From a checkpoint of a small mixture-of-experts model trained on Wikipedia.
Size: 14 layers, width 256, vocabulary 8192, 63M parameters.
Experts: 32 experts in each of 14 layers, 160 SwiGLU neurons an expert, 2 picks a token, a sigmoid router.
Training: a variant of Muon for the experts, 474M tokens, 3616 steps.
Below are experts of layer 10 (counted from 0) of a mixture-of-experts language model. Rows are named router (the router's row for the expert) and show model dimensions 128-255. Each number is 128 + 24 x the weight over its row's rms, rounded and kept within 0 to 255.
After each expert's rows: "comes before" lists some tokens at least twice as common just after its tokens as in all text. This comes from a sample of Wikipedia text that the model never trained on. Tokens count by the router's weight.

# expert 12
router [141 143 108 152 104 156 157  76 179 168 111  97  73 123 169 153 107 104 111 140 110 176 117 124 160 133 118 147 192 164 126 136 103 152  95 113 138 122 135 105 143 128 113 114 133 115 117 130 121 113 119 108  90 114 136 147 151 155 141 151 142 121  98 153 139 143 201 133 132 169 163 132 149 165 119 168 169 119 114 117 118 135 113  76 134 157 124 126 113  93 131 115 133 129 159 108 125 162 116 109 120 106  83 166  85 119  93 123 110 136 143 101 124  99 155 142 149 143  96 128 125  95 124 152 163  86 152 123]
comes before: "s", "ed", " of", "ation", "ing", "ated"

# expert 2
router [105 122 159 117  94 143 145 102 175 149 141  87 143 150 171 115 145 127 148 124 129 153 151 106 131 105 129 114 113 133 132 140  98 153  94  80 125 123 133 111 159  96 134 111  95 111 113 129 101 122 123 144 108 133  79 154 142 123 140 162 153 109 130 147 106 148 187 179 125 126 134 113 103 205 148 137 135 163 115 140 125  95 125 141 128 161 130 164 100  76  94 139 154 138 148 104 162 130 103 120 162 119  98  84 107 149 131  83 108  91 162 118 114 100  88 152 192 152  95 110 174 119 142 139 115 116 116 121]
comes before: ".", " of", ",", " in", " and", " to"

# expert 4
router [111 103 158 124 138 151 122 111 137 133  92 134 149 118 132 145  90 131 168 113  92 114 125  91 146 106 161 139 159 154 123 118  83 152 159  83 111 100 122 113 126 151 107 111 122 126 109 115 110 123 138 110 153 136 114 134 156 134 143 126 115 133 125 150  69 140 133 168 127 135 134  89 103 178 114 138 188 161 137 118 139 127 132 144 139 118 145 118  65  99 107 123 134 111 201 170 131 164 101 142 132 111 107 148 143 106 148 152  83 101 124  80 132 106 132 108 160 147 101 136 162 102 114 121 114 137 124 118]
comes before: "0", "1", "2", "3", "5", "4"

# expert 26
router [ 83 144 160 100 137 116 142 130 147 139  92 103  87 127 130 144 136 152 182 138 115 129 193  95 116 117 134 125 160 146 131  96 148 119  93  87 139  84 130 142 146 152 115 114 110 112 102 123 145 147 141 118 123 126 117 131  97 132 161 111 151 104 129 105 131 175 124 139  84 101 144 116 128 177 133 138 157 100 142 123 142  83  77 149 107 159 133 106 100 102 136 128 127 136 205 148 164 114  96 134 148 109 125 122  83 150  64 163  92 120 149  58 103 147 109 153 137 131 117 109 188 137 144 150 138 154 137 138]
comes before: " |", " ", "–", "|", "\n", " L"

# expert 18
router [147 126 162 157 144 162 148 126 187 190  94 140 129 131 117 116 143 168 146 112 124 140 151 109 122 126 127 139 130 149 125  99 100 130 127 102 131 156 106 101 143  90  78  85 115 124  89 144 124 159  98 108 124  77 127 110 152 146 163 124 130  96 134 158 123 146 134 160  92 168 183 129 114 133 120 123 182 136 139 138 165  99  95 143 128 167 154 120  93  84  52 171 140 178 178 130 149 123 101 141 131 124  74 154 136 122 143 119 111 151 131  81 128 111 119 120 124  81 111 130 150 121 127 145 132 124 148  92]
comes before: "\n", " The", " He", " In", " It", " This"

# expert 6
router [ 95 116 196  89 129 157 103 116 155 152 148 120 139 167 124 104  98 162 129 125  86 144 142 122 105 136 130 129 133 140 162 113 115 126 168 108 102 136 123 115 148 130  90 110 105  88  84 146 126 131 107  92 109 128  87 126 101 186 127 111 157  73 144 123 123 143 178  64 109 128 148 142  94 173 119 156 126 147 156 156 159  99 113 119 143 160 132 129  96  68 125 136 132 179 174 167 150 131 152 123 106 103  93 131 129 104 123 111  88 123 125 107 146  88 113  89 145 103 147  99 148 155 123 139 170 141 124 121]
comes before: " and", " was", " a", " which", " the", " but"

# expert 1
router [117 122 130 164 116 118 135 132 147 137  92 137 108 177 137 124  83 177 125 119  99 164 112  98 126 117 148 172 141 130 136 131 117 161  85  67 126  66 125 111 157 106 115  97 166  88 111 119  88 140  95 121 135 108 125 129 131 169 167 116 149  85 144 155 120 143 160 144 121 173 120 116 115 167  98 141 150 124 159 124 146 102 107 150 150 149 111 123  95  77 105 152 146 136 169 142 157 137 127 144 115 120 103 128 146 131 143 126 113 115 130  76 147 118 121 156 141 129 113 109 164 118  80 106 147 101 123 119]
comes before: "\n", "|", "-", " century", " round", " place"

# expert 24
router [125 136 161 126 122 173 163 169 158 142  63 141 149 122 152 127 116 140 154 129 102 161 132 126  98 176 102 146 141 141 128 111 128 128 128 143 133 145 147 150 132 135  91 130  98 115 147 110  99  97 121 123 110 100  63 136 134 161 120 106 114 120 119 131 142 155 132 151 112 152 128 114 141 155 103 109 158 157 121 134 146 116 121 123 125 107 162 139 140  38 123 153 124 134 179 131 150 135 139 138 124 123 109 120 118 106  97 136  67 114  89  96 121 113 132 107 171  94 136 120 155 143 152 126 127 120 117 118]
comes before: "0", "9", "7", "8", "6", "5"

# expert 10
router [119 128 186 125 109  96 125 133 169 136  98 103 149 141 148 147 121 154 151 124 119 173 163 126 149 157 146 168 165 152 135 124  97 151 132 116 132 133 152 102 152 122 121 108 132  93 110  89  64 142 139 132 125 125 107 111 130 145 139 129 136 100 159 130 117 130 173 114 132 157 107  98  80 148  85 130 170 148 113 153 110 101 130 105 109 139 133 130 129 164 109 134 126 152 176 122 130 165 165 140 147 127 107 146 139 140 115 104  91 155 152  89 106 122 153 171 133 102 121 102 157 100  92 114 146 130 135 125]
comes before: "1", "2", "3", "4", "·", "en"

# expert 17
router [ 73 120 154 148 112 154  98 116 139 122 104 140 112 122 130  89 134 184 112 127  83 170 128 134 132 156 121 101 102 158 151 129 119 117 128 120 156  76 116 132 161 133  95  74  92 122  75 114 129 137  93 135  81 124 103 131 135 146 138 151 168 107 117 158 112 176 129 178 175 156 146 142 104 173 106 124 159 169 118 106 112 114 132 115 117 143 135 136 119  87 109 153 105 155 215  84 164 112 128 121 178 126 134  95 142 137 120 161  94 109 106 107 126 128 127 140 163 101 123 115 147 106 144 129 148 126 105 144]
comes before: "\n", "-", " (", "er", " of", "ed"

# expert 7
router [105 116 173  89 119 137 134 109 176 136  67  79 149  96 153 125  89 141 145 158 106 177 106 109 132 156 134 148 132 105 135 108 107 129 127 111 141 108 126 111 131 146  82 118 149  99  93 142 101 150  83 154 131  80  89 106 100 134 119 127 146 124 155 153  77 130 156 164 142 139 157 131 119 170 107 168 177 128 117 122 138 138 141 139  96 128 126 110 130 110 109 159 153 135 159 146 156 151  94 148 153 116 103  99  77 136  92 139 118 111 126 106 123 123 142  99 149  92 118  89 124 104  98 120 139 145 107 164]
comes before: "9", ")", "0", "8", "–", "7"

# expert 15
router [113 138 162 129 134 140  97 168 146 167 101  95 122 137 165 120 137 125 123  95 128 105 108 119  87 119 134 123 147 165 137  82 131 145  94 117 129 126 121 126 167 133 126  80 106 115  94 149 130 146 107 115  87 102 104 104 109 128 125  91 143 122 138 148  93 156 169 123  93 101 145  93  97 202 154 123 140 149 119 138 144 114  99 112  77 138 134 123 116  94  99 125 160 124 143  96 152 124 146 131 159 143 107 154 117 101 131  90  99 154 127 112 146  83 134 110 141 125 104  98 161 109  96 170 108 119 100 131]
comes before: " of", ".", ",", "s", " was", " in"

# expert 8
router [100 132 152 103 124 138 114 130 116 156 105  96 131 108 162 111 114 134 136 119  95 129 143 113  92 151 104 160 121 159  99 123 143 139 103  95 118 108 168 130 139  91 106 109 123 114 115 128 117 141 141 130  97 108  81 137 117 118 154 107 150  95  98 109 152 148 138 172  90 169 130  91 130 157 114 125 116 138 139 136 113  69 136  91 119 163 136 115 107  84 111 142 101 138 181  86 177 128 125 132 138 112 141 143 152 124 136 136 110 129 132  99 140 134 139 139 162 124 166 105 168  97 100 174 115 138  96 106]
comes before: " of", "s", ",", " (", " and", " in"

# expert 29
router [122 151 175 111 103 133 144 151 167 125 121 146 144 148 112 130 138 137 133 132  77 157 179 151 135 133 110 131 153  67 139 112 119 118 163 132 144 115 123 157 128 129  99 116 114  94  91 107 116 121 159 115  85 106 103 153 130 113 141 106 123 124 145 137 150 175 163 132 117 162 151 131 114 180 119 149 124 144 116 145 128  93 112  90 122 126 144 131  82 131 121 141 121 142 119 130 102 179 121 130 147 125 121 138 103 134 133 117  93 152  89  80  88  95 124 134 125 141 143 128 148 132 128 119 183 159 117 139]
comes before: " the", " a", " an", " been", " also", " his"

# expert 25
router [114 145 156 137 133 115  94 126 154 126  79 110 140 126 144 118 118 165 131 112  97 101 111  83 156 148 127 140 166  92 161  94 115 116 142 129 143 117 121 122 116 113 109 102 111 159 113 130 125 131 131 101 103 116  87 137 118 110 149 174 136 115 144 167 162 116 161 170 107 136 142 130 128 210 151 149 156 114 144 133 152  93 135 133  92 152 113 140 106  82 107 148 111 133 143 130 151 122  94 131 126 113  83 148 115 124 118  92 125 124 149 133 167 141 132 158 114 184 116 135 114 126 118 140 158 127 132 150]
comes before: " the", " to", " by", " in", " a", " be"

# expert 21
router [112 143 146 102 123 115 122 140 155 116  91 112 101 152 112 165 125 125 155 102 124 149 114 135 111 124 118 140 178 104 129 101 142 179 108  99 140 144 159 118 124 118 133 144 140 118 114 124 102 170 110 106  88 106  91 142  96 161 122 109 134  59 131  97 145 156 123 142 149 123 138 123 140 129  89 152 139 107 121  99 142 110 117 116 154 163 132 112  88  88 100 109 123 116 213 160 154 123 110 122 151 106 116 134 116 133  93 152  74 128 147  99 124 125 166 132 161 128 142 104 169  83 132 169 124 118 149 158]
comes before: " ", "\n", " —", "---|---|---|---|", " −", " +"

# expert 11
router [104 111 163 115 111 127  97 144 172 146  62  79 113 138 154 127 109 126 160 107  96 142 119 130 117 137 137 148 152 144 143 112 108 128 122 112 135 142 122 127 165  93  73 113  96  81 119 118  70 133 134 121 106 119 115 131 118 126 154 129 137 129 129 128 123 135 141 113 126 158 129 124  74 169 116 167 176 163 132 126 125 128 112 113 114 133 152 111 138 153 107 152 142 138 157 130 112 171 140 144 128 142 101 119 113 116  89 114  41 126 123  69 128 129 140 157 119 107  97  95 133 128 106 125 159 133 111 127]
comes before: "1", "2", "3", "4", "5", "·"